{"num_hidden_layers": 8, "hidden_size": 192, "n_experts": 96, "experts_per_token": 8, "d_expert": 32, "d_shared_expert": 64, "hidden_act": "geglu", "moe_layers": [0, 1, 2, 3, 4, 5, 6, 7], "router_score": "sigmoid", "normalize_top_k": true, "routed_scale": 2.5, "balance_loss": 0.000381, "balance_bias": true, "shared_expert_gate": true, "init_std_router": 0.0348, "lr_router": 0.000748, "num_attention_heads": 6, "num_key_value_heads": 6, "head_dim": 32, "vocab_size": 2048, "norm": "rmsnorm", "norm_place": "peri", "norm_eps": 1e-05, "positions": "rope", "rope_theta": 10000.0, "rope_fraction": 1.0, "qk_norm": false, "attn_scale": 0.177, "tie_word_embeddings": true, "parallel_block": false, "extras": ["capped logits"], "init": "trunc", "init_std_qkv": 0.0368, "init_std_o": 0.0092, "init_std_up": 0.0368, "init_std_down": 0.00564, "optimizer": "adamw", "learning_rate": 0.00207, "beta1": 0.95, "beta2": 0.99, "weight_decay": 0.26, "lr_head": 0.00822, "max_grad_norm": 1.0, "warmup_steps": 285, "schedule": "wsd", "decay_fraction": 0.834, "decay_shape": "pow", "final_lr_fraction": 0.1, "batch_tokens": 65536, "max_seq_len": 512, "doc_mask": true, "train_tokens": 261400000, "max_steps": 3989, "dataset": "wikipedia_en"}
Below are experts of layer 5 (counted from 0) of a mixture-of-experts language model. Rows are named router (the router's row for the expert), gate (a neuron's input weights, with its number), up (a neuron's input weights, with its number) and show model dimensions 0-191. Each number is 128 + 32 x the weight over its row's rms, rounded and kept within 0 to 255. Numbers have three digits each.
After each expert's rows: "comes after" lists some tokens at least twice as common just before its tokens as in all text. This comes from a sample of Wikipedia text that the model never trained on. Tokens count by the router's weight.

# expert 62
router:127145124116161162090131098135123165115098117077112109108128093114070136130024138165173122118196076133097148177153147140193149135133106109181120129129128066148198099158087167144109094099102145048129135174132141164165116123172140086122087113109125103131095134100135087141153149091124179117132227150145171146105132115202122106114071115120139127116112191064146136101103184133142185125134099083064139158096108097127126167099133116160135121139092127196105141147127110092143105097101079167049124110094106093144139085110159125118112130148108162128103096072139061114125063165119101132
gate0:132171120143105066082161130125135139141164131126130162181144138123133162196167116126134105151100113134060117139141157091149156141104131121103098143161123080107153113075145118094137085080127177141075144126176178134163136094160160127122148145114133108150139113123134119126138119171127113152171078142116171185109130087216112162116083147166121153115119197163118058153127195118159133159147075143175139142088139104217091167102074062128077158179128129153115151133149090146125125148163130148081135146207066066105090148190118118084069133139149122164140090098140165127180130167127086192
up0:130130159066092098125108080083095095078101118126141140139075107155104143172105063159146155128127100206091115129125078061168121151103112131148120114097107114154103086107140135140160179085135123136139085200153138165084128121110102128204075128131162096111117135120177078103058136098089149154108142146080103109137143052131124162103084179130136148106102189203109127143110177165158116113160167128072154106102142092149102128133083110086082139131159120118167080176116127130188195097162116128109162111163198110079129094157123124101188104171131194145139097093126157142159102129119157137
gate1:191141085163142125118099094149116140104134125106102133155117162197144166097179174138136066097075064104118172195108110112071093108110091109061077191128114121131158150139142086143148122160080113138140162122135111128098106140174130053145062124073079116094128092115193120163195151136141104136151129121153146054108154131131141159167117079102175161102132116136163158142132155127066120106130126146138109164171177160149083118119173110134065153115140153153156143124154118096196144164098139072168133084083157124140071109136143153053154073148157151113093083109163132108122129104153076143
up1:089135112106156128120132147185093145080135154084200144072046094184111106168103152143175090106118065111154105104122127076158111171115110123132120182145193134185068109119105134141138098063157140113087141138139094145149110162132107174164140124084132119158134081059082073180119145072139169132084140126117022151123139112096146117158103178095108073114141146180145184153118120144087127118143131150119146117144129100136137130129127140142065129092150136111164143166162102121128169132135174122122128109103152223141139054106170107137119068163091159129091152079144110097105067149115111146
gate2:145047131096185100100076061100101160138132117136081191157134168107085129186141154071131115122124129071096138094159104156069116094088079147091145110149121131138127132124121119094149150121192121089158126123182064197140133146178129142135148148148175178149152127118126131130181167126128188113159104097140056123123100103154139087143134088092134195131154102136166132153099167109095118099121100141134106128121119115129156210162106120165116109145131151159170163138158161116165145125077129165117143172068157124097108107120121143091129116153091183121149122131145158041160176010141097123
up2:173110068123181160132096091154119136121102128204095159116157164174107129149112135144161135104118096116096100148198105224111150114127091169096170170129154127085155117114130122072149175174155128116214208091159120144065080110133119106078168169099091112139161135139106120116187159130106174105210154089126138128146141150156122187174169117156075135133119135147155093145129137105095108122143140152168098123142108154091180174121119123152162162119101157165153175138088133140115138144073155119108152137080155072141125117112135127107146127175045158148142145135131173042130123090142079095
gate3:124121113164157139124069133139132181138099123130113094110106143155103164146166082115118072126165143159109150140117102120125116159117210143176175148154151139189207120089105081134113152131190145134104104110063134159112088139156124095104128105135108048128108150122127112168108126148202093050122161167111100067102127110129171137180111094118172108082127145060120119111200106154088117135132167130109127176156107153133133081111134145152144137153080104202124117189188163103122126148085148131114132108149120179102111041077142155049199118143174157143164113130128154105116065131119132110
up3:085145137124136148080106169126068163130155108132211152138137154086157119147119060222167161169114133103129118147140111122108196122104166132125098117119071152171135117080131135118122135129121146126142103184137109150159098122161084145159124113164083099130156187088105075125089083111184153088076202147124101114099091094115112152163126131112160129140102079039188125142119169077113176107102160042158186157145114120126101114135180127149100140105160149111193125073168147117109135099096173175098132132180071088123113116138150163115153103137099118064108134137097178115148151147101099147
gate4:125168156143137177125130137175155124124123123109126105103147133127142113168149134116138033104105116158099176146166150149191167181100168149144116161136121101188170130114091113120127157091180119103101131113066113134157117139149126152154132154109145137109084103170103162136111108154154138068117141200103102107001102176174095143136110102126201108108131147060098141059185147107135134111130144101059130169133086168116129139176137106140169141102060057147201168140158155153141113127142152132136132130130116135142119097147086095054092115085110119125179063091137089100104091142130090087
up4:145109074092115098159143056067053098127095129134049118144139148122101104125116195141081153140143196104118107120158137124137108109141113093133147109204153129107124104126126140109152138165116178115154137159136080128106134119133088110147159123148136109217180144100120122140159189134071092147141044072156160139184177123080149135119131167196077137128150115196093120171119138148144121108144138123152115046106134060141143151155124165090148078111186133092127091092071103139157125127120114101133151178091158166116153165144130065146113165174121104157102186087166124146139184145120109128
comes after: " ", "1", "9", "2", "3", "4"

# expert 73
router:124122139123166181128065092114170118177102148078122167103161147125082122166087149133163078108183102132085136151101124147153150140170128148165107143138149095176181130185130128122151129143131174090113107102095119168147068111144085153123078090081137110111100131141126092187101103190139168115152192109116153091089090106126119097118077116068101132098135154096118128173083164181109148175151045122076132129127140150118193172104144120123136196075109119136113100206209132160134118121104157118109146091188077142151143113075115143083107098181151183142146080137098148149145103129157078087
gate0:114134097138201132125127137117100142078134152093114074115182154146064147223133104096182122140120174169168147165130071083141142141123159162143121136093083104150131096146109141144161128119097148119160151165103109100152081069151091156146097127153121125091094114155154129141125079110131099117112133141146127131106084146140116166112124136084064206092167104130091112109083170182106083109205109158101110082144089150112178120128104142136096123142091145087155115219123132168135126128160114092096117126146154126167186172075096113099095145165093168099161151090085195121151137210179069146
up0:194120121143199109133064129092102115102151139129031145072094093103109098190121124081126100176163090136180126129112107078127126129088145146131061189143158131208119073109122148146149132154089130143131143121134102067100145105127107101108127174171124141080174114052154107136079099094145103064100180079150140178185103129144108093152116121110097169104165133140123120117078144126133123143168133116111150145184150146174101104104147136160096112103150147061164177154132185131134154143108149120100106079120133103136187162051126072067142089120132162067145121144114105125143084157139115116
gate1:095151111110165111081212075165141120152075160087181110137083112092091074156067132136151113142147118123143106102118160156139127105150095159097068126130125125103154105102132121058137171168149120104116128136110076111135164157083099123148121106118162162086103088159134090126084127178141087154112059140067148108116137099156105211128105165115111112147134093134112154102153164153130133123121146160138150120153141146070118184096136174160115123110055140081155141168097116186121132098107146155033137091112092132149082087102087108082089090108150162083111127210165076098128112153193093091
up1:181139109148093105132123136127162143149190107141139153163088106147107086124161096173067148147098174191095136126126095053073146095144173162108110131123178086120094132115149074140131072116166112134133101127193146159122151117152092084118110102135134072161119107128173143167077150087105149096121101121093160163146095188128136095116118093155147164144154144143110091103122148115129189072135130077126141190139121116161121086134156127184183124148121130097109133073193164072075077120198092114118108163122114143064178206194124177099143148130115049173107127091121149111127093127102148124
gate2:070149179117123137105108067164144106119076112099188230060124099118113070161117140176140097162197124154151108104130101120159159150167108134118156092093161101151120108090150087154148168139092141124143134142132099134107111128114121148133109157051123154150078121155170143125081130168142196199141136078109139135154113140092132131069107148173101173128103171165132091152107140111137136125145058127173066121129142084153072133100122162178143178074127093129080179200104140119117117133143183118127175115148131103130175166138092129124088147122082169116104141171103181174145067110114100088
up2:155113128181105154111089093091135119113110207100157106121137120128148097164115200136114093109164165118094112073145134068108155147161092182136183137121150156123054060135143121162106135102107170118087181164093104113151114108102128114070131186115087148135106100082129113150141087224180168135149205091128161103145094047082160094141129113124052083126040134126117175151137149125141121115137120099139040128108149134153108149166103151119144180098090093152171174129054119105124173133147145136088115131105070095146166134109127094119133128127101139114110114144082102137135091150143129138
gate3:092129110084097152094122062113170158154116172129112161127107102183107090138152153140145102137161136087133146159104124156151104152105186114162128099133133098128149133135112120115185133132171163132208138135110133156127069131133110122080180136045082139109098175144141184134138149131148094024145106111104134103116065145173083171135117090099105143133188101151067111120116107170168106111116125164147134178161138139093161185122144145177097143170092102195130158151203157107168101075131141098168123133122199138153127096113112151152182084129147105166116084115119127111121038074144084081
up3:104094139089152130111143172155110119196101068110168105164120112111120128149113175191159164167090152113099154135158119140124140081115079112051110124105065129139143131106160102116100143164175088142103139143212182069127160049147212142150075135189132155143135108091122098094158182180139075162054107126115152092162145171188131144166098105126137140187118111136151114127152120098122158103140176084100094130119092091131106183123125119093140133087111133083118129075093113105173173105168168186122139121105093122090141134162130142153150154097101086143148125182167163115078078154159144127
gate4:096092156119114110103136081116119138138151138180092134130147101092147120127136189138111094115167115192122152124118122103144120116172176094140074138174146143141195084175103120112141142113082071115144135148101105158070105089033119088110118141129038113066118176146154122182140163181111176124128153107179129108121113144107129114152106144192154147162120242124077125126131120151086141163141161137114111091079095165089138174114129101131107042172135106133111169136139127142165118127062146164102141174144169105141120111152142139178056139181131133111114130069132151102134152054115086159
up4:172165097064107133078132109092153148183137105166103100170102081119125149166137118126101143144065126141120158136151124106085149201156138111123061160150114145086193098141106154084149135120102082134170095153120108145082128164036065111104164193118119104089074189104159118070120137177122214127153156133073108086110107118100139130166124181137133105124082193139092122140115131129121145120067111106126175142053134133178121126079109097153104097173134079132107119123112142153129130158094152108135112129163146131115131208147121147194138110135114137123132147058104195110122162094115099174
comes after: " ", " H", "–", " h", " R", " ("

# expert 54
router:127131133127137163163091103165126175121127079093094159145105075119107165144046157111117099107123164115086126176122127173193139114137093117157138141091119081136127112155142154129099093132133125079105128142091123163179039149126114094096114107114148147119060114163145076110107137136122193109127207148125141108072094124182095128123091200142132093150149188091166145158175185157112147144132075153082070139088143089135134170051119140102139172158116101221118081113140119144101111071109100162081127091110109163098104147085077116112133138126105123162052059111106122137139096156144128132
gate0:138078151150142113123114112190153102110109096143161076117135170061084151112077076152115128112156171213149109144092129177128120146122174112102150054121079140105182083111106098147050119129148112076106151125121162177102110108111120146121105129118158078128063148092137045201164114071159145070175187087134151149093175108120118108099120163091115088126101123142115099203119074178120115159138116140177119125117160101103115188125130131167108159111157151128176104131127155153143151125137093142040134154137137139118206128166117155161092170087115127139107108098195132121133140144147099138
up0:102124122083115168138138119084127172143181118150104204117144139158168117124146150178160108161109100101132128084161163103074150063092140135172090154144154131056150168157132076118095125148127148123148173123176129108114129124130119101116142138094086120142152130140130182117140139103099128111090134149174109070119072107126143121112135101134106161124153070108127174106117117146098133090096129124162122157197080170150140112141106081186144121084098114100091202225136108090131122138128203127117117104167075125134068089107139125094161048084164137065148142163060154097099064168045137138
gate1:118116157109112107177099145145111191167154078154123095149121100137134170114121138176133114152118043130090167192127180180143156100099096078146136122176139125124109126184102090097109075127107131115091187153114113129144148082045158143123166127138165109123136110186121152194120156084133149108128122133164147155090152093181132128105107105152101134095126133072131084100135094135062137096117099188132121185134138087117145142153150121128145132156114083113171133099086176051166087083147152066111139135097125177155081207160140058084071110083140117168128172108132139140133069154143077161
up1:100160109101078161137127094168182172181108165158139084080165091159152163119108122213165121147092091100151134127151122157127113149172101121178100096135148154049131094145121093092174108163141145151150175118154087143127062088081193133078146121158100161126211132117081145128162081095151162140131155130100130092118127096183116148146141148164068163070117143120055126109150135119108116132096100131157097149084114118060104136115138129084104160110120119165158097121108133107169128149175135088159122144125157153153151106123114139071111176097101091211151236129112107133147089101138118088
gate2:172149143117074139150124131143130129097177142154135192102085085154114131172114124078097071111138125086121085099108184084149065128150116113144143104112169106105117076122129106129132124082098123105106118122152081121105094144130105085152078212082132079094073104188140124114138135175102092120110147110063087122089057145156126069102138179126156121180123128119183143138195199116169129176195109096107137140209073136137105095113134110158168172137164139144183132087162060149096130140155139142141117166090110115107122107085141134066126131164139129110139045080122109153125111123094142095
up2:194201132143119096161194128163125176049120138179139042096110154139104102164159084121086126155143160167119167115105096063112151105131165164115139105119144125120118118137089187127116130149153138121123123179143150113119197150129174139126120130140124092114078132146188119133110133197092170173065093142127112159096185068157153178114142115171085118082124155097170101133142058128140142135144125113142169117111142132228135104129112134155133118108104217140105096116162108102124107087126072079111159154119144123120116127116109120135151044182189096153117096119144102153119095141094163081
gate3:118167145112153126110106110190085114096148091100082142182188135133144150108092132162186092123129128148139131161131099165130138098123074091101169102086149120140088124137186119097151080144188183109096115161081123164133152079088198159095109103104076109181078131190125112128213145135074110112102092118134138161129144181164084151124055166182107126124067162138136081118095106169095164130111080142199128196169128106134107126102152088186119152125177124187156179151137117124140092123093088177137162098149133112141091142196153102146118118091119104137142076165109145150094130153122117127
up3:116111175161142120151116139094141167124082184143161191118149110183123156099116093101114192053122176167158103112147138111158144176072097123130169131143087107144094081138145080159116168174186118128151163123109062105128122127185151155100198127117126114097140144109128112199104099145123185119140149155154166082121177157113079107152144070114123165149115056073114152152197137098119157122143155173136166115111149089102165096117126144145114124169146095145109158065161151072119077128158124092193112110119137088155098150130109134190084073151134103112094152117194093189159118145109083120
gate4:108119059111114108086170096086163179103169141094137140123070105145123133119121097121094121114155162122148128115164161144112071093114119147089130139106166119107120131130206116150155164173113127131200134109137087079095102165091107161133100117152125136086101140144156127158089163140166129122088138111125124048130146074188113167148121121160074130166156146151105095089151042141094117119067088127044094169121099172076151141108096185137073190122079143139153229130099144127153070101119163119115121147109093136108158139087103095088163115157197108100113075145086175108136097147119131145
up4:063127129094127143170144104118155140092161123140136112096096144109164137134128119120151191103082120092097103126115095152124247105165058138135157089148167140152126116155119196122192143111115089122148101124148168142032091128105122097161144126091161156138142112159137140089127137086133100187103144111125140121128145204161081117116055092082121119156134154142137120130094085166110122138111134124139119160097162133119080037114163080120132083189124089144073115087113155046091101180088097146111149107160184109136130158162131116069124177117189149120104139143111078070154112132147128087
comes after: " |", " ", " R", " B", " C", " W"

# expert 88
router:130152177182116152138055127075083175128101119083106142166127114130141100143087084118149154128166145118116154195130149172159149119135124092164139143126125050167133172127164176043093127144127120049105081174150106167188104139121095092139124117104162099112135123200107077130088086111131154074128135137136143108039119100160133107086119155089155124174094116124105114152155186179136142149096062150110151117091135122153148167128100169145162090154111085184133117140137124137127148102150140133108144040133165105163120117072073124105118101123124142088085099097088070112153061126190127148
gate0:131181160085106151177135101122054108128144147123110156125143165111135201151101094100138186094119167116139091150133195132169140151145093137156111138131114120191099126110103180086127147083133131099131089083091123133113164127203112092135136092113135136121155124137124047081130090130164141122117052117167155181112114167088130175112176084132142131145110122129180130187140191154181175236124127148095120150145134105135159137108095165098131103185104114161168077145095162159156156079176117158088158144101146102105081155109101096132178117104161103153087196101128109117185145128119185154
up0:079067089130120156177129181143086155133119138139177072169085132052135124095145127108111086044113126170161160136159116163083139137148083143174098124138111101100131139094156136139165149211089089168121134073126091094100131173101139104106155120098170174142094175111132137164084150137116133150130087158138154140155125138122117105202093107125084119146131121096152080130159150105096051085101073095179121107124139108103138123076124103140159183087137142135138182098155140135125126058105148118156150130154160142153194186114226108063105102140127105123113108181094183107148151143127087111
gate1:078184120148169155140160108124128149117137107054117114154136144137121126180128052130114158133102200085161126124129158234075099090098115071153115161133074049117137193141122142122118154158080123085212103126134116092166102134131110095122133100133148119126182164135177125151119150181113089105140127107099098148155141157152073114097103130128139118197096124145104140126143173179150144111152098142106105129162112130146099228108146145086101129134103140164151166185154040165128108135114110136155208146119118148129133135098140165162166154072205121078135140105106095126133145118127106090
up1:177072105170082128068105137126146073105114151175133119069146074131107078147112094173118135131094095069112161134153092084124120150139154121099130124132155120163148103097163073131105110151145152133154138143102183116154138111112119124137125093154146211049135110162136135141115116105168115105149125185103167159146149088089101150143139146161159170121142114130161121091082137096149111120094115075139142085073193130158106127108099027075120120097154252122186095082119182117145077099133128155097116100172163087085109140147158133084136085112128080145107116151176166136079140087131125168
gate2:122133210208115120124089127122162161191119129151123160111136120228161148194122069171188149107098150090135059125132127164147151162112110141136131103133104113129137181146078136177139116146080136099100126145132098088112066098136085158113127162126140071096109089143161120102175107161103149066109151120104148156124110140119140163108110136148139112133161091132120160194075112164182091153101063110159098126144161148171148166142128126141218098150149174104203149108106115148128154137204137121173153115128148136183107147119096143128145148154186175114104113145136063089178103099167167121
up2:109116138083199165132108127095139120197106170131086143131146124045110078139188115150132149166160157083120128142131089171180079162101166119103113137180144131130123065144184111151163098129172093089095077128126058116156084119140085122093109110100113145143100095175158141113112145130127145151131098091126110151129165117135146096066133130125097131146107127149166080094117093194147091160147110130116064095178104155089123158181145144151168138160119179108101156174042162128108124134162170135136181154196109141169131113150138123121108137185139057132108115191151133082178104066162118182
gate3:113123114095133087200073136115127151131105160136138113138150147142144078108089186130180108089094143149108132125147143125174132124081141094135075126116074182115096131126130141139084143155110156112155145084140141100160120093137136183134102099118153176176138098198132082093087128178099094117122108103134122052114085123136062139137190142108158173154089212109159101142139159147128120139111115103104150145034115085171166110164125122135101106151153166079133173126152131108128190101115148123154169087128134163089132112132113172143204107194070161129165122093103131211126050103114188167
up3:066083109116079144057141100144147112162085107127135125098094162070066101157143187167098145162120125154127040135147131106075113101140147146120140030111105103127174091155143134168177100123178113115110116128100109181167106098122079124096106138138157166115103132071153196140145114136181115102171090108064126145088165162128136096098146160169102156088134116107103145189117169147124151082125116159151135057109172073141184131146123079125174107063120114112159104157084141147071120127173145155149153130135107137098110113121139129092164117160090144145185190106125144077104162098126103069
gate4:134165121103184140137113096165147147111140150038137101164145107095156096193103123136170150140134129102125143163116139137125128167088149107172167136124144102180124124114185151127123120130085112112081072115104072148152096125128119086107122154081161151132133124127148101126163102198133092147099120123101129162140137136119130188067140108118144136197124185050130129132033150163166169192106111114137131132116069105128097153141133192150112075151178135150157138182147084109103122178129152128080077057108114093181143126125155150127100163087115120038093060108103046137136082097124100145
up4:145098099104104115119136143120108140167127098142140127105116121154069193157129117105095160109142134121086140126114104154038168121130107131108112094162139094105118135158055157179133135107094129124122175127112106127160115191176157097184091089135186140117057140121197167139107170148128124190142149133101125095131149125210117108178110179074116080126087180133135140196116132118115148044143097076104078140119106095134132093101122149104089138113124136152070141041158115125122139160110092119204144157113170124085165123095153129129095143098194121134134060082156191153149168086089154117
comes after: " S", "|", " |", "2", " (", " a"

# expert 41
router:154117157142125146106061084148085150121099087077110087127128138109134096118018111113130112126154167129117120145146184152179172154145112146155092112164148089111175126088126158117122116134171149053097167114167151139135096081136094113155093132116130097134053184110135089157130107105104192084141127157182110145077141109132150087160130091129118191164107146083121060151111124208117125171132071116084114149099129106116192123143161154154168150122119143163097140106138135087162084053133102122124093122118087116120174104103112145058092047145128189148122122089110147103175094103189113133
gate0:134136083099147054197149116166126106113088110087161121150133102149135109042112094140154170210121118119120086137116145208164144123104134097107096150184178076096133104160146138082076144138084090154136119115071105128158163135166117150146126122122137073160092097134081097142185134073075119091123116167146145176080137183120165099103150143125124155124088161135103165109124147113093132104131172091139098163154112121070164147113177141082149205084142135081131115099084137185118078135117116115161133122108069114153131096147061190113125099156142116190130069130145098139089134184142148094
up0:130142140161126093102112122166101154112116123100132054161137128181135173099136131143188090112140079096145098146119200164158066088072197149124080127085094146152130163122078107089129095185118103128168136150089160090068117114111102136162093132153116157125163120155142142143129153114141127106095080059137167117123153145169111168144107137143154135139122133089199126141137090154150106123163087065102101127082176150104147015194153139143144157190108123142123144090149153119123133169127136149105081131123114145070105200071146114168168116157113187150139163137046155150151172081116132104
gate1:178137145147172091155108094116131156140137110052136111120139097072123160165124104104140179130121187100085067157107111147099137142084087149102122126179103156090129118168126184136148067094096144111107100165168163085113107090137144107102099129115110042133110139153104145165062135172123158162074101150157143141073172134124166150112102125154100153119094179025106112120158193116134093100151101164070163139157065162087199085150130152108159091097152075155151112165120069104167127168094120093139106139147151095109111149162139075083148174112196167136140083124136126122120116109126128094
up1:104193124138135135112099150161151134168087153131094178163121142122084116112145144167159143149154134138100151199168111165147118142195138193119090172125168103129092093156166080100095113115103110138142111130094080150100125180166147160125071147180169092181157126065133192148089130090163133140183190142118102118157117140108195056105138163142114143126129116167110118141111152115072178088102211167141093151155136159138079145140158154115175193132142142096124174091124134149134137157147115090125183145069128149149092156171157146119084151199048067123141153122122154108176119159145103127
gate2:152085125133095113184103110125080146076117068143147124117174147092164206168116135119100121098133100143157077130134182129172154145128139154121181161157105068113155198157154157099106182096092104110130153149165148163108139118111134127164116151087116121124110123116083145161122125137079151157180141116138146127082128084126129077173143094085135168129130178126153141132178069159114117105108174142101175142148138147105170054087128119147126100111148169167155056089102159160137079114108106102151122112052118043186163127180117171100086072114183149096147166141150147138178135174148053151
up2:055105075133100145217155107144078140154144058182089120155183156173181108141144106124123099145134145112142096133131136154153099169145165100101167160202126106119121139129114111089196177132092113118104103135076122149149073132146118143136114089183114160118099136140135092171127124141087113140150139117102139139123115100153187104130098088131185137082138105073080096146154135139131111154100116255124117181151106142052148095165134126153157065142096136129142141096154087194138159143098108161150140161109093096091193174132120069135072162102147135120104104119147108103114124107139153055
gate3:205249116131146137130153134157123151236154065080176152092125098140119133145101092127118087104144086052069073108137170136136154134179103172144076132147132086154144148130186124160105118115132158130187149121159133139140120145171103102143133063124105117117106095104120106137146167127115165107111124122112118108147036130157143151162081124139121115125160163144123089113141095142120138163104167134138157097132108153078117144102098147134073156115042135139046166087164072126139124108149090111150130145161167121171164111150106124101084065115159090111079108139065166151128100149102137116
up3:139106163130090164129128105068127135043092148133095141141131171112112138128098092150140185137103163157156111117142121110132162099067129076123148131114097166139115190129120172065099126166109128091169070171110064118142151140107101181136106218130144114131098085172103166174100133153143116151136148226113178079121161168121141111135121128157177105174132100163182144142131138171116161103144106160126126106105091080116147071140106148148158104157128146139171121144081204101155205174108119134142166077043101128069105174114125078183129152153111173146129109116133125132131133061149118105
gate4:122109124157141111144129107093159098124143073091164110067169152220127099122101089108164136119122117066154161133140140177186109111113096153185187184150102164120137117119114081019126111088090217101139144160140089151125147100141150129154118146121100070099086087087081127178158151103104102082059125090095112089098186118105126099102103143168154095077124081108150152128152143124093140142116080091074167209105119120169168146129142161104153149147148150178144102124102084147147117105126151067132103183186114116117121114106159115122101121141132151094155147120127071111109119097109099075
up4:181148162185094141141127117128159106095196166163086149149125097093174146121134130187078133117118159047163185137115191070143109221048094115122133108133121110141072132170150137119093094055118150131121121077184148176148105163172117099148100150165172106137172137125149114129169096134133119133127183102096140109156131123067162138139152140092160110147154161146144147117131068160167130143110139214125154122119106135134091178092140153145091115186160136071158108089174114156148154161146088127141116114067082125179116159089151133099095104138146132065105107128136124085131100093114067163
comes after: " |", "\n", ")", "-", "|", " m"

# expert 10
router:103097169149125145156130119183177174119077107146154183158154152129060078115096093154160141122187136143091124102161143141190127099193083139169157132118080094130165115179112108119111128137130138041146155154108078107189086115143075104084128125121103149098105133142121065179171096117118142126162134142120136158060101089096145122100114184120140152135169155127097098186170199186109144167121079157064140124094096165127152151122126120149178193110098093184124093148119111122107127077096150110079166136175168155139133067088104162107103090155148151134109116125172090169147088098156116107
gate0:082174186127147088198088133105128125078155113120107134133145102106119089121140118191078136125204127170153089127133125128125068117139090139105131062064154110131077128125077168160171122106181087055191102191113114150145108109122152128175123146161106145130124169144137042092184126109116110150086134108136182190103155138104125101120113122119164157101129146171142118090170131181059167079159108119119140107153117163121111064140132118130160157113083092095080093170125130126155137092077117111107132144134146090150121143095143116174157111079204150115151119050174125159175159126158089121
up0:133176145141112140128140140176147135099146153123130191135091238122153162130122100116132151180200125143102134137118103137191158150136165137129130112127123177057164136178133141082135135099064109100136088143099198162135157133120106065127133086196138140132187179127115124130095122159105127134086130166183160133123092128159129190112198094122130091124127124107056155139150128109152120187097136164127135139139130110119153133146145126144166074038075137151147137054160079153138144124121160082141132108167090110143101146104092077140085161039141126132084144095071145154151067120099162144
gate1:095123106075124134149148161132135138102077084084112110178076148132079074145141131109128121140115080092111110127095135163148091076111128130127139155172192128086120160131136154090100098188131032117088143129170176145123113100105135099133115138157145065178132216103127152173107173112139133093095054127142116151071102135146162134110136105180154106097197125102191151132175147150157157071147133149115059093141090088104125071114177151127204181156088131156116146106135075093095108120095163158128173151128132149110066136173110118123122156185122126151090148163119093162123076135170118157
up1:132103164170121171123135093152166104142096080136142155099072184139137072136126134132120126166108129149140122144105061146096125125147147198133160138107089145023162144098107129107151119125124110103170147128131142103091148085155102171110120158176137193166156125135156190083154115082086135110119104134089166099174189147085155110106142144118105140113141117137216100171201238136157119208126127143101170119159102103168174173082175125147154108151173137128090111081151087111123152113164152156074183114109143136116101128162143120155143144095100099139117168144169157103172079112082098101
gate2:108045159118110090126093118145129169181072103117148162157127154113124184079130142081151122137144128187068086147160130117165130144182089131175128076095173100143167170186137167162108142124151049133086128078124124122154066142174111179154149111078119144165103078144105119146162099129140124115136140174171108125107151151097154140146103141107145138171166116119133133130182099102075128212087090167116189160055105145077141103144153117205132151080101097128094096124105111164182105096136198090153118165152134157143103088113152117172155170130087132162091120113124130129092119141101187143
up2:166126163107084134118085158182101079171090125157110066108141098127148152142111132157174133103158157139140096116164121094195146140140113149099122158132209133124098137129207149056200115084161119140136114061150087094154134119131110118126116108163152141116094091119120117204192113158154114149097127132094132155117145126131191052121101096136144068147127176115097100172148133186108138154113155097123130172116084125159079112147115148161073130130101156151083095206069116148143141140070054108118138129134100124125116134168130128116071108058052168107151102117145112181116099163164169147
gate3:174171113097125125107106095073149124143147148161158138115105158074177125120110158094149094111093136180107120160082102088200095150169120152109140174131137154090205084119200144083123143138107137102166124097078122114134141171150068178144092129081142128101109155159146128157165136155103149141146125182169096119048082104114096212151139107138171134168168129108137044182152155121160161137091072143106097161128146112089154143113125114111107172059060119137153132134099125083041144097106136126103132104105192149116086115138136182127090139123175142180074126124132112141162091118131150092
up3:105146130123140156095121115108184101118162131133135182112089186077136084077148143145145083087147134201148109155070114071152091119139083190117163144109117153085155095089110111103159117055090167127109165140093133158145166127094128157147136150111117131140061176141121115117150092122128135146170185117134105152127085077085095145123150156141184168096198122163099121169171140168168134142113114154152070110143154168106147167096186096140129151135076134213157110084085113083110155111143112173117136108087167172108103145128096151132089078113078073181087120165191180160155081132142127118
gate4:159127168139153134161143057074106154115115116147126138130154105130134167150095106111172074103132127113113132173112073137129156132104081113150130165126086111147173080152175197138142118160131138106149108111091185138124145110138119114101108112115115152123150181157109072138126083169099176064124108110102112177109145103176130142128144169176117149107088091066190121166105139147170199103192085120195160150117111129142104154202105122152084117134174082191130062104151107153146146112164138173073160117133157084156105113193114110096130146171098167153074143095140149075085134028137102106
up4:120157183178145089104163106150163126096133142111149093104149130133114110147167113108098108136176099126176131091075153091118065130130130122125141137111176157131190114183096123133195185168088124118178124157151145169198097153115210151127145164156102119096158124133129105153206111186098161130156087136142133138120100091132086157165149162187129155121171135129103136171159096110104106119196146118150113144056099173136110190110122095143111120084145108131163031111121144160116139222110128145122141178145145148099127109102093089122170118133148161155128091192159113144166142092077109046
comes after: " ", " r", " R", " w", "r", " l"